{
  "n_experts": 160,
  "d_expert": 144,
  "qk_norm": false,
  "init_std_qkv": 0.0298,
  "init_std_up": 0.0298,
  "beta1": 0.9,
  "decay_shape": "linear",
  "final_lr_fraction": 0.05
}
Below are experts of layer 7 (counted from 0) of a mixture-of-experts language model. Rows are named router (the router's row for the expert), up (a neuron's input weights, with its number), down (a neuron's output weights, with its number) and show model dimensions 0-95. Each number is 128 + 32 x the weight over its row's rms, rounded and kept within 0 to 255. Numbers have three digits each.
Before each expert's rows: a language model's description of what the expert responds to; "mostly gets" lists some tokens that are sent to it at least half of the time. This comes from a sample of Wikipedia text that the model never trained on.

# expert 25
What it handles: Chinese and Korean romanization. Syllable pieces of romanized Chinese and Korean names and places, such as Zh, ang, ong, in, plus raw non-Latin bytes.
mostly gets: " Hong", " Hu", " Li", "iang", " Chen", " Zh"
router:167119128152101128153099157125150084165184143121104142126087144102179165200147124100148117106149161141073072136075116149195158154142140157128111126140074192123131129110140134111145111095131133095180118154123118133123193149145131069115113115077133154181128160109157133075156129124128087133
up8:120138107154138081157120134137090154139101109135137140153138167128122142126084083103090133096158076152135099098148160097192133125161111141109117192187152068149163113126069090106161074118076148117148140131124120108119149147089118116083098087131052152138137177164140098127095116121183163158
down8:150140108123159115167148142209107115149089120144132074099164130098136099098213088111084139094101139181123165142140090140150161123107128132098112180075170051149142120097101116108163094144111175097140137134087152096161157119141121139156103069176107128120115123188135090134128103173096096165
up9:189107152112121127084146144143081152143161161137145103165150149169229095089142113114067129081155174189082073182111099160108118107136139114157188112135173157135109129126130111131121076086115167110107123142129145114122149151148175124126141114114121101108176106152172115113178136177132145079
down9:150132126137128136173095079070149054121150091148107121125090148106118155119127111163164126201090124085089096105108138122080093167114127105091148206112168207166084104074143088171075102160195090117161125098110102143152151139158127116114165164141112145111182135140100137108157150071138148202
up10:142070057108147073157110121123130157126089153095123144171116076075162175100204108169143131142186093140136128057135079169162109178156081111156139148157060074151099065132126097114110143151160172088124086174112094113185127132139105148138131134119144181187146161129130083081158147102136132138
down10:147147158158110143137212092090100128142084174177095165166081134045091148120161123130067081159120195150092145144094199154201159211120124154113130092133137161106163139101114161094157132150067149106088151123094181130140064134157124124142156120111121137084121188137109167051118134062148151077
up11:138085183128129146112132134094113093131129138147121031167090113165121181154151164132137144143150135164130108151136109070113131139119154149143102129046126143096123129163142114200185114128104202067173134157166129135110084150139122140100197113089149161146106066176179085155200149130128127120
down11:122095067160095131157134091164075171090110105103127128103164117106133112135092056143165128075081135116209154098089136092168122055111110148126077154154138158037160171151094119106172112133090132146141148171163141178107152175154112178105138126079180141126140137136047132074123118119099116106
up12:158117133103135066190075116155045149109152127118115109187097126126159135113106139097103120075199156089148125176138114124149126149120170158157152196123121086086145127107110143132168110092104119074184102113108139109111179125095112104073105055111091122104142163137097093075108116127175081125
down12:149146161091104117174139123168118108079131176110145068114168151132130118168148109178075124114077138078111161116129118155103131112137137167172063193024109113154134111163109128121151124079099129121133187187061127159112108151085123128162217079135107204098102123134150086165151091130086135150
up13:134147141134134150202118129098211129131166136073125134143109141089162075118114077186118066094149139148135105148106189069143148157074164099121134085146111063083071154113132108160128154163137123131138147106147121099075122104121123139116131091167163127131067109179105113132085095160109066040
down13:145156163112115185131150096132133092134152072094100093164131159118129051096105154110119134107141112131096128139069134118120186211131166115124143118081121100142128169088138161132088131152186159147111119139095101109116169078115103128108110118107164169079065132071121142102169119140087096103
up14:120146148116102163155027077151095123096110179142150135163103100140150107136131125095074105082154165127082120128166117140122161171126108090105110112125137139140144118148142143096090179152113092044126159076106075104142148148184091112103156126095113100109098169167119119170124150145126085163
down14:110132127107145098096143161162137119058082141167108108075180146115069160073110136124102148123176202088103110125124091135117129111072139187072101144131037104121132086120174134171087111121126185125093131109143093169116131095164175179098166152143143116146111133178176191128033139130088154107
up15:159095111067104157118110143109117129116163152094137145093133119144169167161172083111168070086127166089122048132205116156135146134155144155171119116165108148078161118132117139089101149117193119067169155123154170136121159150138124108095120133141151146187177149165064133130148112097093130148
down15:089093151151092119178073109124129120121104084132136112107145102157117103163224113140150131068171158115100121133118154117138144085113151110125135042105098094149140099161118137107094125137177121123131143102082180110160161164137095095146108106150158157114146111106104139099195111104089163141
up16:139086117147158132153085110136165126091142159108149128185127111087168141121148115115187154165090142153127138112085135148146142137186162159157088131127105140096155143168128077122177145127126163057159132077125170131092111134081108106147162131143108139112143086125181134129153134094113129202
down16:139179124093152101105087170137046115150154182124094155096161118157189170124110123110157144143139168116137142131097144136097128079140136097185184082148134113135217149145128116130156181178115140089147146084131145148138088124143165074143143161115123153140099081097092143097172087149135092150
up17:154140110146167091140091133155109093051104119126139102158048114098163137164114153077172098094143134125064142137131117079193124148159124074092156156145041123081142109221118125132193121091122116144121111157098156136174167076146169117134162161098146133149124099115210056107198124074147106117
down17:098130096182140157121144133178121146118111118129167102073101090062172188150117180139105095091168128120121124136145162176125144111108116129107140093055146147136157148096094123095198133134159138087079133095071124189117081100170107152092190095107117156054099128111099088139104102128146138156
up18:085108150062057117158118111168112122110156175180143135107181134119188146175084139109130146144155122120099098127178097130175174130155102115153151183089155154109196117108133079168123070101175153070150149129087108153128139134149077147148103118137135082062154147132197131099135187119141108166
down18:174147167127161203132105074118061149126186104067124178154179157115094145137118101149103146161092074137153126112108161131094113099066126132134163173132208124124053119121120133108107110132157126132134098147121137089117175186186171139140106166106122154117152110113090117132190112114130195155
up19:038152137179085114172149094104153104137127076109183138146093130090110180129089149159141119156098077116149201170089110109121119068094149106113100104103123118108158116112131133123170121139154043113179114137145160081098137121111129116107175175143084110159139163194057131111091093156153136117
down19:146182143055165157136114162092104161101097112150159096167105127129174100120142112150106133097147164090107149097193185124131125080076112111144122076090081109113099140206171110140093115125109090094124172155183112121191138072081076170146119136180157132138131095115136112148102147210185160117
up20:154142126200080127132112124091139135117152113149116111159156141095154163071138159124093158138082172168112114131105146154172143122138054102150082084129154127096136181125076227151108147100102135148121107163108142121091083147171172114094066181138108185109103101091108183182138148123130147139
down20:139119145157106176135123181124110110110156078138116101062130168125144184179125119143071107148085140113106009137114147115126147114134139127182134098119151136144131148104088149160126167131141127166116170095065104088089097178155068112098097166090142179154109176103119149091123149134102087120
up21:108135142115136084171067148142101184125095166174107172151129204151189184083124097153177175108115161087141083155137143104152098138121112141147135164161097133156128144139037053157148142077103124115140151122075115106171179094111183093121122189141119136114097137139119119067124125152146143168
down21:165154127120140180105168126159081108150107142119165118098198126160161078141111107142124108138178102077099146111103119157132147066176184113102142135201153100076224093096098093192158191121166128122083157148126094089135137113169129123124158128107118134149152144092162132151088070143017155163
up22:134117135159114111150165147123159144123191130151115169064083157130105137170120108146152101117069129174108130139190126172099173148109111087100111091183108143174140098088146125161148099081066109087100125075089126168144177187105113127111087194160177139171211128103118131126158137103108143130
down22:152118202129145113109149147143097209137146116126117067064134090126089053135175072045128045170083088149161155134101147085107053149148116081138106103119125113157128117152169129122111139168088116144129133103140098116119080117121195127180129150154097116147110144132125101196125125103144132136
up23:113086103128022135150160141094137086120154150151126156131156130168111157124149104093136118124138142116112134161191115080139066196115073143177122142168160154133159118166072131158152098142136148163102089116127103120147126141126173090072146076170151143098056148145089065143131131120157142120
down23:092162135143101160107088140076178166173118127141153102119143120123147121145132072135162104151167130139162126091122152084148118135144137154161193118167118124138136093122152118106089066150144099176152085131150058152121133045101160141194122120118138176127069139131165063197087142094090117128
up24:117123110101097142133097184090136149067163223167101154120140125149168159147136105126099094084178126153160119112109113097157147133136143104100118161142135112130190165095085133088094116117146163140162146151139093158102212129162121050039128104133149106117102121107149090089166156144065189141
down24:168189143085105149161132104116142167064142102137137128140180109107123138147157151142111095119208160095114088155093119149105109073100165142088116123098155075092114136111095105107122149116132086109117156130100135113182217091108117107155116138168107109150094095124166044145092078165094138065
up25:145084164111146127159136096163121112144172157102142138110158143179103193109134092146159096102092110050096123114142153169160148169088141163100093105160155172144113117098208146071110104162108125161194142135169131111145160180185076120142156116117159128152127107111162088154189175088122179163
down25:162054123136148116064141123139105193116164146141124155089111113091118165221083127100125095150147114117072153151131097098094144130093168115139129033107149137116160129114139186147082164104122097145112097107185144090155104144165134125100138037122091106122114090136129077131128151125167142159
up26:187122106127142091102110141175144166126163132082162111088098127147127185118118052118146068134156163056141105150116212107156145100149114130131177091144145107138139112157188128206135116133153126080151111177158145123078129119128093038135155059119097162150122157154164120127051128117104146160
down26:147090095132125122100161157160128127115188123148151174114082098100106125091098173150088155124100165053130100135052135113131170122116137131152143152086176101122114131202081150167109160097132095107117122113132186110194173141130127130072108175101116155071055112077120163157097137114124121098
up27:196109120141094113071147078140116136160145184134128139095082156107134108168128103099132131055140230182166126134147148102165109126115161104193140118126063178172121131064118088097070138124171088114073159159152121077164073148095086137144109115187148163125153119109115088084121205070157110193
down27:141083128096158117113100155192082110139154094099140159048107118173156142186164137085130126159162151155122084133153125163131090097116139178160171106102096176163155163102099150103128150101103136115070163124136113128078140128181160203098108132152141098095110107117121141103158164102139086152
up28:124127156158146066077176105178138128180134106130151155158116107149169169074146132140186066200108136137060124196099127131104099159122127142023130167167122087107186178158098120125120175164136158121155125114107148141133124129107120085165134093135128145153089160163112118103190118111098118107
down28:133109111174154108091085113161111177082058150175111163172189096192102107101113122155203116145172151081131067153109066108122131131091087144166133143129161145085119166135149081140137141208163121097109159113139129124138074115144085086206139106141121126100108153123122055164156157140099146131
up29:104102099123091123103142115140113100128161140096161075104138137111174067131126117178135152089126170162068154109143173104220159114128130070113115146158081136134109148131188184109152134155155144103149117169130084111153158114144146147053099117115154150129110110118117127091181131053138066139
down29:074127071174133108166114173160147059134184104069122168115127159054151119153111082154160169115106118119171176111156153118116187108091105131133122107064109193134085153103137113157209148130118150136098141194097116050100170141152151187128112081124188133123056154147158162090151161081120040154
up30:144100108119133152151136087137127175159158189175129175121069162107184089175133109108128125161187134091145132114096132133143117094147148176156095168139088108070109147123124181068124124067121072105109151126075171155116169087107119101133042169091151097164084130123134106125143159148157129125
down30:140123181109111145128154099103132126045080133125089193064147124118172109103148137143088133173108175104167117166133132098131150114158150112202080174105135109141126126133179171138114096135099116156180108111181153171055132148052170109059129139170103127142108148078111175106107183170107125085
up31:144150086157131068083142139152155118179107137139146049148171159157109095156161079117098089126104135140119136086071137109155134138042084155094114164179103161115096044113084107200126149102168138094102101064111070133125110099140105131162133149127158137164158154146107089114153134168147141065
down31:167122107086158165084148098138094131103152113087088055133178079185125055135099188137139143086110137147087104088162093133067117067126126139153129112163135147123093120153157136133106088137140137163132166161089131174110111079082114137144136171135126127159143102140056125191113059183136187134
up32:114117141135126140123073143106095087145161052139152205161115135115130177125113113134125183087167114108122128121106104125193176092142095136101084127136116181076146115121142139169165168088178162080154072120099102134127170169090190102136125118182089181156148139098169093099117153154121093141
down32:117129165085107143064085095151152136154084101157159127100117108111141100102113155102089136164116132106161137086119171147191159145159169168088133112102074132103117146111145194076084163135096059055112118100155130154154098153126138120190162177110079133137160160144149148125114110098157181087
up33:098113128138101118115083157111088134127133179158125135170133215142160107196068089116121134158117144147069045106126126114142080130155087130193140154132161114114131153119083053157162152109167168077197141101172102071119124161137096078164096131128182185126125122089138149088126161120130096139
down33:217111160104098108128162097199150092115113121103160140108196081112119073107171141107139133121129203124142179146189144090039078152115117092138161099140114109110051120098134159150158112128097092072086118167081110119195088115130197103144124130135160085136127140151143142137109148164145179117
up34:175133123142129112137109166106122106137151127137146143145107105153135095199093112070107126112101152137144118187153189145077130153100125112121142142080122187132108142054172094133123163086104114103193173136111177139114123078155118112165086137156053150100151160171138164108155101110149095124
down34:126171177164136134069125072084131175076109043120127156085144095119133125114102095074118118176174112079121089152121160152093106107166175129106114110127086162073123074087130142122150114139097088185107131075143180110127170077192205106128124095115184162171146154133099167159133101130144173136
up35:131140107075083104098129159130127094143193150114120143136120095054159146159138110163053146117124141127119111177149130113157085125108191115128150122144143109121183128106095123090178137068185104125172139192069076144151161127168155119178156102144155138163146139102139173118126113079119115095
down35:100110095148110160184145176162104064112148065132099160100145099115119162121145151072167108118111076204170111094156111105118204152129129197119155153083206153151105120105087068105121122133151128128126114180118193172133161152129192116136135182086088125133137117088144115116154145096087152133
up36:083127145149138102123122125126137161171115151128139148144115162111151132104152084132093132131144208139134209145157082152171152131093182136187155100106150084177146101124122098039145075174060109076179135103114109117107129098128085138142151132067120129124140108155082151103135063184128157161
down36:126123150071205129097165189181124154144108146115128059110119134116130151131094182102149131090137168172104149089107120176157179120128134122127161144112097145156168077135092185066170147177114098036067130143119165087141142129107111151112126135162120102134167104149079102130132135152161152126
up37:171161057148099107162133096082192070139163113092097163168074128204142106140069137135096093123118155154105195134096181179096188145128158067076122131090107133120162087170171111128076079087122109123139075144106140139138126189125101163109120155173130123121147060127148107159097099153147135112
down37:095118083109120141106136151119071125157128192144095164110154163123102124085126177149104104157096136145120115171092092123095112142130149111064155111081179128150153091125126097134142064155114106110147122131149119151072133090124072103161163135119159111105092128109144122088174094133089165147
up38:142073127073092150130143130070120170115141106168162178078127135143125126121109103165126120199189167106157109129134143106114154141085137118127152149127109133054183149065125130088105077190078099102172156123143120105111166191168147165138132087117114108058119104122126148149151149147112146167
down38:094168086148144074139089098154068105080127087152113116159198150176181115121138173090104119143143152098135140142115089115118147105148117134133118148170145145166159118171091115105113092103127148121089148088150133166082217155147129138154168135122211152098105101099129126154129150162098106069
up39:151158133117119097055131192094170111169164149138158113210123177123154141184111126081162135114114126145066125086162105124185148102127141132163112177133093203152156092134115071085134135143209103106111123100118109082170178163085154125174089116064116111152116141116086107086146152125168099116
down39:069083124104138111155145036103125120159072096110119172154101078122177132115103104166138177110134116136141116180141166064157093083118114151145145129143112096127128152105112143086138129113101134155147072114099189120136111119145161128117168129161088094140104103155062109155187170197125160133
up40:108101151117150112134126173093179157088121136148152165056124106085153161070118140108149131199136102113133100146139148108155112133089145129115137170146134164135104129142191134104114069166147157113141102129178124112141118197147098117144165127154146107176103124133097121050154091121131086130
down40:069194088111141120104180135121159052138153124088107122104139097115119146060111126074148144152135079159155136151118153134102138109166139115148130110151116146114167174159166137121077118144092135132108101113091105128150103169110083129152143100186120122148140135147182101125106124097108146116